{
  "d_model": 256,
  "n_experts": 128,
  "activation": "swiglu",
  "normalize_top_k": true,
  "routed_scale": 1.0,
  "balance_bias": true,
  "router_cosine_scale": 10.0,
  "router_bias": true,
  "groups_per_token": 2,
  "init_std_router": 0.0212,
  "beta1": 0.95,
  "seq_len": 1024,
  "dataset": "wikipedia_en"
}
Below are experts of layer 4 (counted from 0) of a mixture-of-experts language model. Rows are named router (the router's row for the expert), gate (a neuron's input weights, with its number), up (a neuron's input weights, with its number), down (a neuron's output weights, with its number) and show model dimensions 128-255. Each number is 128 + 24 x the weight over its row's rms, rounded and kept within 0 to 255.
After each expert's rows: "mostly gets" lists some tokens that are sent to it at least half of the time; "raises" lists some tokens whose logits its average output raises strongly, later layers aside. This comes from a sample of Wikipedia text that the model never trained on.

# expert 9
router [145 127 153 153 128 147 146 123 114 172  88 137 148 126 176 145 129 111 132 123 165  98 125 151 149  85  93 162 132 115 119 134 124 146 138 144 123 109 145 123 132 133 125 170 146 135 104 116 198  90  77 137  88 139 121 121 121 141 154 130 102 113 120 117 162 145 112  98 107 143 133 134 113 142 174 113 153 170 166 111 150 115 119 145 155 108  95 121 144  87 173 117 174  86 130 125 152 141 156 112 114 146 144 118 148 112  97 124  90  95 135 140 120  95 150 144 133 132 153  88  83 150  94 104 148 114 152 105]
gate5 [135 128 152  99 126 120 156 128  85 117 147  81  91  79 127 163 133 107 164 146 141 133 126 129 140 122 114 145 124 132 187 132 104 120 149 168 111 178 148 133 144 133 100 135  96 157 143 103 120 144 132 119 101 113 123 138 121 157 170 116 114  92 123 144 120 121 173 102 152  99 130  95 183 151 125  99 119 121 112 138 106 124  95 179 109 102 111 137 102 150 152 105 126 140 129 161 152  99 147  99 145  93 148 129 169 126 126 120 121 137 200 132 145 105 127 128 156 106  91 122 115 124 128  81 155 138  95 140]
up5 [130 151 161 108 111  75 150 144 125 142 118 131  87  80 143 157 143 116  85 158 144 145 139 189 135 138  81 155 152 125 126 133 177 121 128 114 123 146 178  99 111 129 158 105 151 159 136 154 107 167  97 134 162 136 130  86 126 128 114 138 103 111 124 120 143 130 130 122 119 110 170 147 108 138 117 135  96 143 132 117 107 114 133 152 107 156 139 125 150 127 136 141 145 154 113 115 164  91 108 141 151 122 127 121 117 116 153 108 132 139 123 132 117 136 110 138 163 168 145 126 123 145 118 125 153 121  92 180]
down5 [116 133 104 116 143 124 113 204 126 159 136 145  88 103 123 145 163  92 141 146 103 167 130 142 146 120 146  86 130 147 166  96 139 133 160 159 112 197 131 117 164 171 110 142 110 140 139 133 135 120 163 153 114  99 135 158 142 133 139 141 125 128 117 128 111 125 158 152 135 150 103 121 130 135 115 128 110 144 136 150 164 137 121 116 142 128  86 128 116 127 120 100 155 138 106 205 119  77 122 117 156 125 134 173 112  98  97  81 137 180 111 177 170 151 156 154 106 112 139 133 140  72 135 103 130 108 146 134]
mostly gets: " in", " at", " during", " At", " near", " on"
raises: " the", " a", " "

# expert 122
router [119 126 138 131 134 153 164 127 132 175  85 147 150 122 132 158 118 113 116 125 141  94 121 112  80  97 127 121 119 142 113 158 102 125 111 147 138 100 136 131 108 109 121 116 125 103 178 125 148 122  87 130 121 165 154 131 137 140 188 149 159 164 178 137 105 145 134 131  88 124 104 155 122  75 152  97  86 130 126 197 153 147 165 126 140 126 126 144 111  95 137  96 120  91 155 110 121 145 101 121 134 104 143 131 118 116  99 134 130  85 112 121 155 144 119 129 130  92 145 140 144 136 117 164 143 111 124  82]
gate0 [145 101 150 108 121 165 157 111 121 174 140  73 172 172 156 127 110 130 142 102 157 119 107  74 183 146 128 127 100 133 120 131 133 122 143 145  89 118 145 153 128 152 121 154 119 106 143 122 121 188 110 134 131 157 156 133 128 125 151 149 168 120 136 155 138 174 116 153  68  92 117 182  89 118 161 100 108 102 112 133 150 159 129 139 129  92 139 178 121 132 125 132 134 138 132 147 113 127 158 128 124 123 105  76  85 125 150 126 139  96 143 124 134 115 139 149 177 109 114 138 111 140 111 108 129 151 159 134]
up0 [109 125 127 132 109 157 113 109 115 114 142 166  98 173 135  92 127  75  94 111 170 133 132  77  86 135 162 157 157  97 147  97 108  96 142 159 127 107 115 150 111 110 132 112 103 126 146 141 145 125 129 110  86 143 138 137 151 138 115 193 128 159  99 148 105 143 150 129 140 138 130  97 149 142 112 148 150 144 160  85 104 102 170 145  91 149  97 107 136 140 182  79 127 136 170 115 112  94 141 155 137 121 121  85 141  85 148 157 121 106 178 137  95 143 128 152 101 127 126 184 131 159 115 154  93 149 157 148]
down0 [117 113 136 172 136 153 121 116 117 123 129 127 125 167 171 141 114 122 137 134 139 166 118 174 141 133 109 134 150 155 143 115 100  87 144 115 110 175 107 131 126 153 102 136  92 105 109 127  92 107 111 159 123 167 135  95 146 125  86 181 114 114 131 154  98 151 145 147 136 113 136 139 130 122 126 162 108 154  89 122  84 117 107 131 164 120  71 152 116 116 144 169 149 129 140 163 116 118 120 137 115 124 115 145 159  87 120  99 165 150 117 148 118 132 167  91 125 137  88  83 147 109 118 108 135 129 161 145]
mostly gets: "mon", "atural", " mon", " JPL", "le", "ember"
raises: "e", "le", "b", "ly"

# expert 38
router [166 155 127 149 144 138 132 134 126 138 103 119 147 132 158 116 147 134 125 133 150 115 110 114 117 111 147 166 165 116 109 158 131 122 155 116 143 132  99 129 135 142  96 147 127 142  94 111 144  86 102 142  89 143 147 129 126 129 169 139 121 132 143 112 146 117 127 138 112 176  89 133  85 129 152  38 155 110 120 155 140 116 170 118 173 118 110 139 117 111 119 121 148 100 132 129 186 133 174 138 108  85 158 110 105 175 107 112 134 102 118 157 113  93 150 184 168 144 105 113 122 168 120 151 101  69  96 143]
gate5 [141 119 114  98 150 121 133 186 149 136 120 128 163 156 125 122 150 157 119 139  98 186 147 130 184 154 145 150 167 122 162 124 158 140 158 153 144 145  92 141 180 159  87 113 171 154 144 127 170  99 129 138 119 146 102 151 108 152 108 158 105 152 138 112 155 124 130 111 143 145  97 117 135 150 111 118 109 188 101 104 122 126 160 138 184 135 121 133 106 156 119 124 123 111 144 118 129 141 179 126 117 157 113 128 103 132 129 128 100 146 155 135 128 106 128 157 183 121 116 113  93 110 175 116 120 146 100 109]
up5 [144 134 154 146 131 105 109 129 144  97 130 193 149 162 185 160 134 139 111 118 178 126  98 191 106 130 148 169 117 120 116 156 124 135 167 110 127 112 138  86 158 141 119 127 156 135 119 129 116 112 121  93 122  98 134 136 102 113 125 137 138 159  97 135 164 159  80 107 153 143 152  96 133  98 119 127 103 122 145 159 130 139 177 127 115 122 112 185 149 147 173 138 148 149 100 128 147 145 149 159 131 143  99 118 120 111 129 119 121 136 129 140 143 144 141 157 109 107 115 132 154 133 108 152 109 124  80 118]
down5 [137  91 144 149 150 147 138 150 170 142 134  98 169  81  88 103 148 135 121 166 101 108 110 146 159 124 116 121 135 127 165 149 118 109 133 154 109 141 161 146 134 182 133 133 113 132 139 132 118  79 135 134 136 132 134 113 166 126 132 146 137 116  77 161 128 132 125 110 115 164  94 109 187 104 131 111 168 102 168 113 134 144 118 130 136 144 137 118  91 128 137  77  96 150 118 134 123 112  96 140 173 134 135 114 144 184 147 107 164 128  99 122 128 136 102 126 121 116 159 154 169 156 138 128 152 142 103 131]
mostly gets: " U", " Ar", " pl", " ar", " class", " post"
raises: "ro", "at", "ate", "ating"

# expert 50
router [155 153 119 147 118 153 120 155 125 143  91 105 148 134 121 164 161 115 115 135 101 106 106 105 143 124 122 155 136 118 165 124 119 154 150 114 146 118 116 112 100 139 136 101  94 125 114 105 175 106 100 132 128 154 166 148 133 169 188 172 129 128 144 114 151 141 146 119 114 159 121 176  81 145 146 135  95  96 120 140 157 144 121 131 165 134  74 137 149  83 147 132 149 106 140 157 126 114 137  82 125 135 161 125 111 131 132 129 106  91 166 129 101 121 161 158 143 131 161 146 111 137  87 125 111 120 123 122]
gate0 [138 103 119 117 140 137 139 106 132 133 125 133 123 157 160 127 120 136 122 113 122 119 110 142 155 103 128 116  81 129 142 105 145 113 130 127  87 101 106 137 114 120 138 183 129 125 162 146 107 169 103 124 117 116 121 105 116 105 182 121 135 118 122  80 140 129 155 157 134 128 141  97 157  98 154 171 148  76 100 120 160 137 166 147 139 108 122 137 146 189 135 130 120 147 110 154 140 124 152 126 111 161 146  92 158 116  99 146 102 134 169  69 148 148 116  89 146 135 176 129  80 123 136 137 183 125 136 172]
up0 [172 108 124 141 126 139 114 116 147 157  89 135  93  70 138 131 112 130 104 143 136 111 128 130  98 165 121 118 147  89 142 105 118 124 130 131 154 124 126 102  96  76 138 105  97 105 154 142 181 162  99 156 121 100 160 121 124 168 139 146 161 166 146 138 138 125 138 110 125 150 161 117 106 146 172 128 166 126 140 118 118 138 155 145 168 170 163 110 116 159 172 108  97  87 177 126  70 112 130 135  99 180 109 126 103 143 143 100 106 106 100 151 111 142 126 129  97 135 126 136 179 137 123 141 111 150 138 136]
down0 [136  65 121 127 158 155 158  78 140 110 160 146 106 123 157 111 113  98 122 141 174  84 147 135 169 110  65 176 178 157 100 124 107  85 154  89 109 135 152 121 117 154 137 109 117 147 106 127 166  91  98 128 118 147  80  91 131 102 125 113 105 141 136 171  98 132  92 110 114 131 137 121  98 103 171 131 114 145 139 121 131 139 114 134 150 156 127 117 144 144  97 163 135 101 129 147 116 111 111 141 126 100 117 140 109 137  79 114 126 166  83 159 137 172 118  98  75 162 118  83 129  82  96 102 140  87 134 159]
mostly gets: "r", " cr", " Pr", "err", " Cr", " Tr"
raises: "ine", "ust", "im", "é", "in", "is"

# expert 53
router [167 146 177 108 127 133 142 127 103 157  88 122 149 130 138 107 123 131 130 111 136 131 105 108 119 122  80 168 130 170 119 143 140  98 138 136 131 146 114 132 144 134 101 132 126 171 109 128 161 115 126 110 107 161 133 135 126 120 147 114 157 133 123 174 128 147 132 131 111 145 103 126 136 126 188 139 139 132 154 193 173 122 115 173 135 144 127 161 151 131 195  64 139 115 159 151 163  87 186  75 140 143 115 142 158 121 111 144 118 106 146 150 112 122 115 142 144 130 110 134 101 166 117 131 147 116 115 140]
gate16 [162 120 150 146 163 134 131 108 132 134 147 149 123 134 136 121  99 114 144 130 121 172 152 144 124 173 164  97 175 177 138 127 115 151 176 123 156 138 140 144 132 132 120 160 122 157 151 130 152 111 100 129 141 137  84 122 133 102 124 128 143 124 170 143 137 127 127 103  97 100  91 111 151 129 108 130 144 108  92 199 126 103 147  75 167 126  88 125 118 118 136 111 143 116 108 123 153  87 168 117 141 156 117 135 127 123 117 128 111 163 130 119 146 153 103 118  90 115 137 152 124 113 128 136 158 115 102 120]
up16 [105 146 123 151  95 125 147 150 121 139 101 177 130 102 117 120  98 141 101 148 139 151 132 150  86 150 142 124 119 154 128 134 125 141 117 149 137 137 143 130  86 142 136 115 136 152 129 125 113  85 128 122 152  82 102 174 149 125 141 169 106 109 137 102 116 132 113 108 181 109 134 140  83 133 119 178 172 138 109 155 108 110 136  87 146 152  85 123 177 102 152 108  82 132 113 145 141 106 160 121 129 166 161 135  99  75  97 140 102 145 102 136  85 106 139  86 132 118 126 152 142 165 152 176 151  85 138 110]
down16 [117 160 136 140 152 111 106 137 134 164  89 181 170 120 165 139 124 133 105 129 128 111 117 151 110 130 143  92 128 139 105 110 133 143 131  79 131 105 103 129 139 102 125 121 107 167 104 121 108 133 159 143 132 173  97 110 110 103  89 148 134 151 137 189 141  98 147 160 140 133 123 120 146 131 135 148 167 158 139  90 123 156 150 101 136 138 112 135 118 139  92 136 176 123 124 137 107 165 119 107  88 139 124 116 119 141 136 121 138 161 142 110 127 124  98 139 116 165 165 125  97 136 158 109 135 164 179 180]
mostly gets: " due", " released", " began", " died", " located", " announced"
raises: " in", " as", " by", " the"

# expert 89
router [141 162 153 138 127 113 142 136 100 171 117 115 110 151 153 146 144 143 124 109 160  68 146 149 123  88 118 137 170 122  89 166 115 113 121 122 119 132 146 115 100 134  68 152 148 120 135 156 176 110 109 137  90 165 153 171 115 140 187 144 130 148 164 110 153 108 182  74 106 141 129 141 155 118 171 134 130 117 146 156 171  90 137 148 140  94 117 130  96  93 146 144 134 136 196 166 163 136 186 107 138 123 154 123 120  91 122 104  84  69 123 120 133 133 117 120 126 102  91 143 118 138 114 127 115 110 107 160]
gate0 [163 159 129 139 127 137  96  91 141 178 180 104 135 130 134 157 106 155 173 135 139  80 119 124 169 132 170 144  92 128 116 128 134 105 112 105 137 113 132 142 123 147 113 120  83 154 140 128 122 106 103  83 117 131 180 120 102 139 109 117 128 137 166 134 160 148 124 145  99  86 115 159 152 121 148 165 163 134 112 128 145 137 124 149 144 104 141 160 147 169 162  99 149 125  98 130 148 138 123 110  93 129 151 107 123 135 132 140  91 134 134  62 137 115 106 131 133  88 124 100 126 102 112 110 158  95 152 132]
up0 [ 97 126 126 172 119 123  95 135 167 126 170 127 107 130 122 144 133 116 121 139 137 131 127 150 117 106 134 134  98 113 102 135 128 112 180 152 111 117  90 140 120  80 143 100 172 134 137 147 142 161 119  80 137 130 165 100 119 137 113 161 106 185 135 106 102 144 123  86 132 119 142 118 134 172 102  95 132 158 152 120 108 121 157 112 116 143 103 175 146 128 132 137 111 159 146 152 149 154 152 155 155 162 111 158 126 137 147 133 152 148 138 129 120 111 112 134 157 132 119 154 160 135 129 135 130 127 116 146]
down0 [145 159 135 193 133 133 120  95 134 149 118  97 149 157 137 129 145 147  89 129 105 113 141 119 154 119 110 158 111 125 132 133 139 121 164  84 143 149 118 118  97 147 123 135 125 118  66 151  81 112 135 168 123 127 133  99 122 143 100 154 141 146 152 169 140 152 117 163  97 124 147 117 142 117 121 150 122 103 118 141 149 152 130 107  81  97 134 143 149 104 168 147  96 138 158 135 127 126 166  80 140 109 126 138 151 107 185 117 164 158 113 167 157 135 109 109 138 130 104  92 146 117 121 121 132 172 125 139]
mostly gets: " comp", " col", " Pol", " Col", "ol", " stud"
raises: "t", "ti", "ta", "te", "ut", "ts"

# expert 54
router [172 151 128 171 134 122 150 143 128 136  85 150 121 110 159 126 153 134 121 104 136 149 121 119 100 138 132 115 122 120 139 132  85 130 148 114 104  99 104 150 101 160 100 137 139 143 122 130 105 100 121 109 101 132 139 179 108 139 166 147 134 103 139 125 133  99  98 127 140 141  79 131 136 102 145 157 149 113 163 109 156 139 118 146 130 136 105 140 131 100 137  80 136 100 161 188 170  84 132 128 100 116 152 127 121 163 133 127 133  76 140 124 119 151 126  97 121 175 152 115 131 135 125 121 133  92 107 132]
gate0 [108 112 119 104 113 166 124 109 123 142 148  72 154 123 133  97 109 184 135 124 127 143 122  91 126 125  97 106 137  99 109  99 132 111  91 134 104 107  96  92 153 148 117 172 156 155 141 128 130 150 105 101  87 145 123  94 139 162 166 122 127  99 139 122 128 115 133 144 138 114 105 100 161 101 151 207 144  79 145 120 104 142 163 171 125 152 102 120 112 133 128 166 125 111 145  91 159 116 163 109 102 129 155 120 144 119 143 140 144 136 152 118 124 124 149  65 125 109 146 141 113 134 112 113 175 110 107 168]
up0 [153 132 142 126 132  99  98 136 117 119  95 145 105 142 144 150 152 134 135 125 127 133 125 117  60 150  80 117 128 132 134 153 123 120 119 104 143 106 153 160 134 110 182 141 134 102 138 143 149  99 158 118 169 134 136 125 123  85  62 193 161 127  93 137 131 140 149 125 132 104 161 126 107 173 141  89 144 107 124 117 151 128 118 123 165 165 196 120 154 161 135  94 103 116 129 130  87 118 173 142 140 144 159  97 131 101 125 110 109 113 167 131 146 134 110 137 120 147 118 157 129 170 123 112 132 143 131 163]
down0 [157 108  93 127 169 183  97 125 115 126 139 167 143 135 126 125 184 136 128 158 130 116 115 101 138  98  92 118 107 116 112 125 123 117  75 142 121 153 111  92 147 159 152 152  82 110 125  66 154  84 139 153 116 120 139  74 117 162 108 114 160 113 121 114  99  98 151 136 129 156 159 136 122 114 137 147 107  78 159 150 119 145 145  99 134  95 163 140 119 146 117 145 137 107 128 147 147 128 131 125 129 132 112 171 116 128  95 141  93 148 113 137 108 140 105 100 125 129 168 108 147  70 106 148 151 110 150  99]
mostly gets: " D", " d", " Ad", " Ed", "-d", " And"
raises: "omin", "igital", "yn", "ivision", "isc", "raw"

# expert 93
router [147 127 135 118 118 172 139 146 107 162  89 122 124 147 147 152  93 157 110  96 166 112 116 130 142 120 112 147 140 107 105 153 132 107 131 107 145 104 137 151  92 122 143 114 150 154 124 123 122  93  90 147 147 141 129 137  98 130 167 167 157 124 154 103 158 144 142 140 112 144 145  97 105 107 142 112 156 143 139 131 187 111  98 118 163 161 117 127 158 121 166 124 136 143 160 143 115 142 155 116 120  92 157 161 122 139  94 144 101  76  95 141 127 129 127 109 130 133  99 125  94 145 118 150 164 130 101 144]
gate0 [137 123 170 115  73 114 155 119 167 196 150 100 174 142 164  82 121 129 114 106 175 114 120 137 183 132 140 169 131 121 129 114 132 113 124  93 109 119 137 147 163 127  94 114 126 123 152 132 109 126 140  79 118 151 116 133 165  96 171 114 180 125 135 133 150 136 130 143  97 109 130 125 112  84 163 161 155  97 142  96 125 114 130 146 165 161  69 145 114 120 129 114 127  95 115 135 147 120 136 135 151 121 116 145 144 113 135 161 122 120 133 127 148 145  88 106 136 140 120 111 118 144 130 139 175 167 139 147]
up0 [147  93 148 141 144 115 107 113 158  93 110 104 110 125 168 124 140 108 151 173 160 129 150 129 105 115 168 165 147 111 119 124 158 107 142 113  91 142 148 127  89  99 132 116 146  68 122 118 117 119 111 118 136 155 142 165 104 125 106 165 116 176 103 122 120 136  87 113 107 133 154 107 120 136 114 130 155 124 100  89 128  96 115 139 118 109 110 108 168 140 173 137  98 132 156 114 123 164 153 122 144 107 105 128  97 112 167 141 115 131 193 140  93 157 109 123 147 111 155 174 122 151 179 119 121  86 134 139]
down0 [ 95 119 123 148 168 121 116 111 146 126 100  94 129 142 170 167 144 116 140 145 116 153  93  98 173 142 131 138 112  95 121 142 138 152 128 129 140 147 133 110 110 135 135 159  94 157 120 137 184 130 112 156 153 126  92 133 127 101 125 131 120 144 101 121 131 106 170 157 108 141  89 142  98  66 123 191 108  88 178 137 119 104  93 147 121 119 143 177 130 142 121 178 112 121 163 135 115 116 148 132 148  85 145 133 143 101 126 106 148 150  96 100 140 122 142 103 123 107 118 105 173 119 150 142 134 133  79 103]
mostly gets: " re", " con", " cont", " col", " rec", " Re"
raises: "x", "igh", "er", "us", "in", "en"

# expert 5
router [127 101 114 143 135 138 119 134 135 155 109 149 127 131 123 149 166 108 122 122 147  98 116 145 142 152 105 138 107 121 111 157 130 104 158 122 110 151 127 124  86 127 139 118 126 153 143 133 149  78 101 109  90 125 125 135  73 143 178 122 121 147 144 189 104 117 101 114 158 131 101 129 122 107 174 104 135 131 138 143 160 124 124 130 162 124  91 137 132  75 157 119 148  91 144 164 174 143 124 102 138 123 139 162 104 141 143 156  88  79 131 136 126 119 114 103 126 141 151  87 121 138 142 135 166  98 129 132]
gate6 [108 111  94 103 145 109 122 137 160 177 134 180 115 157 114 121 138 100 136 115 129 117 129 129  97 143 122 107 153 105  93 123 145 100 138 101 115 100 159  81  99 126  86 119 134  87 146 162  82 103 151 164 107 136 109  83 101 172 130  65 134 119 125 152 120 106 151 165 130 139 143  94 134 157 177 132 123 152 126 103 169 135 137 137 124 141 122 168 123  95 149  94 168 153 161 114 129 108 102 172 148 174  94  97 144  91 129 146 138  97 123 174 128 138 160 138 167 162 162 112 184 126 131 140 163 127 122 148]
up6 [110 147 126 119 125 114  92 115 101 114 127 110 128 142 115  86 128 174 128 154  75 109 109 115 145 143 109 126 107 143 153 167 160 174 108 142 134 103 139 129 177 112 136 115 167 164 134 153 133 117 122 118  97 144 108 111 156 119 121  93 113 106 119 159 107 100  84  76 130  82 131 137  96  86 143 132 148 127 132  89  80 111 161 134 128 127  96 157 152  94  71 144 125 131 130 156 161  99 133  95 106 170 144 127 121  78 144 151 128 136  95 114 101 128 113 130 137 106  67 155 116 117 174 114 133 128 165 110]
down6 [124 107 130  91 142  97  76 107 128  80 160 119 137 128 152 142 122  95 132 137  90 121 159 103 130 137 182 143  93 151  87 135 123 107 119 146 135 115 150 103 116 107 133 155 170 121 146 174 106 138 120 118 110 161 111 141 120 154 155 147 125 143 177 135 154 126 133 140 130 140 143 140  99 111 109 138 142 175 103 118 144 145  97 118 135 172 116 136 113 120 181  75 150 134 123 149 120 165 105  98 119 105 115 137 111 117 118 114 110 160 143 107 125 117 110 161 103 133 147 113 105  85 127 119 204 126 111 120]
mostly gets: " h", " ph", "-h", " k", ".S", " th"
raises: "ta", "ru", "l", "ume", "r", "ty"

# expert 52
router [131  95 147 148 131 142 130 146 128 130  51 145 130 109 155 115 152 111 130 154 132 136 141 125 108 161 106 146 104 160 121 120 102  91 106 136 140 165 160 126 120 155  97 128 123  95 124 103 135 114 114 167 137 150 146 136 110 154 174 140 141 136 132 113 163 119 103 110 105 146 135 122  88 140  94  99 132 143 146 160 133 156 112 142 161 120 117 103 144  82 161  92 145  87 128 123 117 146 169 124 126 102 152 165 117 145 104 140 105  70  94 132 137 110 157 130 125 140 145 118 115 118 129 153 128  96 113 138]
gate0 [140 106 144 145 156 132 123 115 128 163 123 126 171  92 156 174  94 148 122 153 165 143 114  80 162  89 139 153  91 133  96  72 116 122  87  94 118 116 113 107 138 109 137 101 120 103 129 115 135 149 141 130 112 115 110  88 115 129 184  99 157 131 137 160 125 138 132 123 143 112 134 154 152 114 130 110 160 125  81  99  98  99 109 166  98 126  68 154 126 157 110 144 134 128 100 112 119 116 119 133 108 124 123  78 177 147 143 106 118 110 132  89 153  81 125  98 154 167 139 129  85 138 131 137 128 119 141 122]
up0 [172 119  98 141 120 170 100  83 118  77 152 183 169 163 134 141 139  78 110 148 113 151  94  84 102 124 144 136 136 125 141 123 124 155 147 129 145 137 122 124 129  99 130 120 165 101 138 133 133 111  78 155 119 140 148 133 137 139 126 168 100 181  73 145  98 165 136 133 146 173 164 112 103 153 136 117 149 119 170 119 162 112 117 132 130 176 137 131 126 112 125 158 159 109 111  81 142 167  95 105 123 118 135 157 158 117 161 108 134 126 160 151 111 126 172 122 150 150 136 151 154 156 134 133 138 130 153 145]
down0 [138  85 146 159 178 111 152 112 182 159 182 119 138 139 138  99 100 114 117 141 153 118 132 120 145 153 114 159 118 109 125 136 117 125 106 112 139 156  77 125 160 120 113 175  79 146 144  72 155 120 122 171 121 195 152 104 149 111  99 151 152 148 103 141 111 148 116 115 134 136 150  94  95 127 152 111 115 119 128  84 146 104 115 138 181 156 127 173 129 122 158 138 178 119 136 127 148 148 141 137 112 111 172 110 107 111 130 134 132 169 149 130 112 164 103 100 113 153 119  95 133  74  98 140 180 122 145 143]
mostly gets: "ae", "idae", " ne", " Je", " Ne", " Gre"
raises: ",", " and", "-"

# expert 58
router [108 124 126 126 156 175 157 137 142 150  80  83 135 136  94 149 119 146 127 176 147 102 138 142 119 117 101 165 136 172 130 115 122 161 152 142  99 144 130 139 111 106 124 144 151 111 138 112 141 101 116 147 133 138 147 145  94  91 174 118 162 117 135 113 178 143 142 139 103 141  92 143 148 139 159 120 142 117 118 143 161 109  98 116 145 112 104 112 110 110 157 141 145 129 125 194 132  94 125 132 131 124 156 158 101 116 116 150 112  84 127 112 114 112 167 136 120 129 119 127  95 152 165  98 156  90 143 110]
gate0 [119 118 135 146 139 148 144 126 144 134 117 159 173 123 171 116 165 173 180 114 153 136 140 124 149 129 113 132 118 124 122 106 136 128 139 118  63 128 145  98  93 125 111 141 119 100 134 148  90 168 119 137 145  93 153 145 110  75 141  94 137  94 145 131 122 149 138 177 118 142 103 126 160 119 145 162 132  64  95  79 145 122 130 170 120 130 129 123 129 156 121 141 154 137 125 124 123 154  97 143 108 116 113 115 164 148 147 118  90 144 162  88 105 142 132  82 147 145  87 127 153 142 129 144 184 139  93 108]
up0 [137 111 149 138 100  74 146 121 138 102 127  97 141 176 136  88 125 133 126 183 145 118 119 173 111 139 163 189 104 127  98 116 122  85 129 143 132 105 160 120 107  92 154 163 127 130 158 115 127 139  89 125 102 147  99  97  75 125  89 123 140 196  81 113 130 193 150 162 147 135 141 143 108 129 104 101 173 168 138 131 159 126 154 124 106 157  89 122 133 173 161 128 131 107 144 111 110 159 179 110 164 149 119 115 142 140 132 155 113  89 138 154  96 125 140 130 171 131 139 175 133 134 110 141 136  99 156 135]
down0 [179  91 125 137 166 172 170  55 147 107 121 136 147 135 148 120 116 140 150 150 133 117 120 143 132 113  90 137 157 159 166  92 133 149  56 146 146 147 163 114 122 137 129 163 122 124 115 101 132 126  81 145 122 149 107  99 137 144 134 110 114 113  95 115  86 131 156 122 154 141 116 138 120 137 158 134 117 114  91 170 158 120 132 108 165 103 118 137 129 137 140 145 146 150  98 132 126 132 128 110 140 110  87 127 143 146  73 121 146 113 128 107 136 190  82 180 122 133 132 103 164 112 100 165 151  90 137 105]
mostly gets: " fl", " bl", " Gl", " gu", " Bl", " Fl"
raises: "ow", "ood", "oc", "ip", "u", "ight"

# expert 12
router [129 105 160 106 133 129 167 127 147 168 125 157 163 130 128 166 140 114 157 165 147 146 133 131 135 114 155 119 143 131 143 173 106 106 142 154 120 106 102 137 139 160 142 111 150 154 126 119 156  81  83 132 107 155 143 143 110 125 145 116 129 144 125 126 134 135 153  75 139 151  90 174  86 173 176 118 171  92 128 193 144 146 154 141 147 144  95 137 131  93 159 127 151 120 169 154 197 121 156 109 143 150 138 168 122 116 155 116 123  94 149 156 137 100 147 113 121 152 168  98 136 134 149 111 162 132 128 130]
gate0 [158 103 130  89 107 149 135 123 179 165 128 110 149 101  96 131 118  92 160 119 180 195 123 103 139 120 103  96 110 112 150 127  95 155 147 160 159 101 114 119 136 121 137 155 121 153  80 134 119 134 130 122 138 129 146  67 132 141 158 112 153 110 139  90 132  93 164 133  86 124 140 107 140 167 176 133 141 115 134 131 120 112 114 131 136 103  88 136 145 150 128 124 153 139 101 169 113 130 126 134  92 170 121 102 140 107 141 147 102 183 135 114 156 111 142  92 148 152 133 110 115 141 117 128 196 101 164 155]
up0 [158 122 109 125 159  78 116 115 129  86 140 154 112 126 123 162 128  81 152 132  99 127  89 118 140 128 181 135 151 128 158  79 167  91 136 128 125 145 137 128 135  51 173 133 128 146 131 153 185 144 126 149 125 103 127 118 143 131  97 134 137 137 122 130 149 175 106 141  82 163 161 149 174 145 134 112 150 148 144  98 141 121 119 137 119 151 124 119 156 113 132 128 154  75 105 123 116 104 168 174 102 134 167 105 110 106 129 122 158  95 132 129  74 122 183 120 174 138 111 140 135 138 114 148 154 123 141 145]
down0 [128 125 112 137 140 120 167  89 135 102  83 102  97 129 171 137 137 147  82 151 121 142 123  86 151 119  74 119 144 117 122  98  97 101 124 114 112 160 121 172  98 159 127 134 100 148 115 114 138 121 154 179 111 162 120 122 114 148  91 135 128  98 119 177 128 108 113 132 100 104 155 123 109 115  90 122 141 126 169 116 117 120 118 134 136 101 113 133 104 144 133 164 120 108 113 150 109 152 123 143 178 139 122 126 155  81  91 109 165 114 145 141 109 154 127 111 109 175 120 145  84  92  80 130 150  88 135 145]
mostly gets: " at", " At", " .", ").", "\".", ".\""
raises: " The", " In", " It", " They", " the", " He"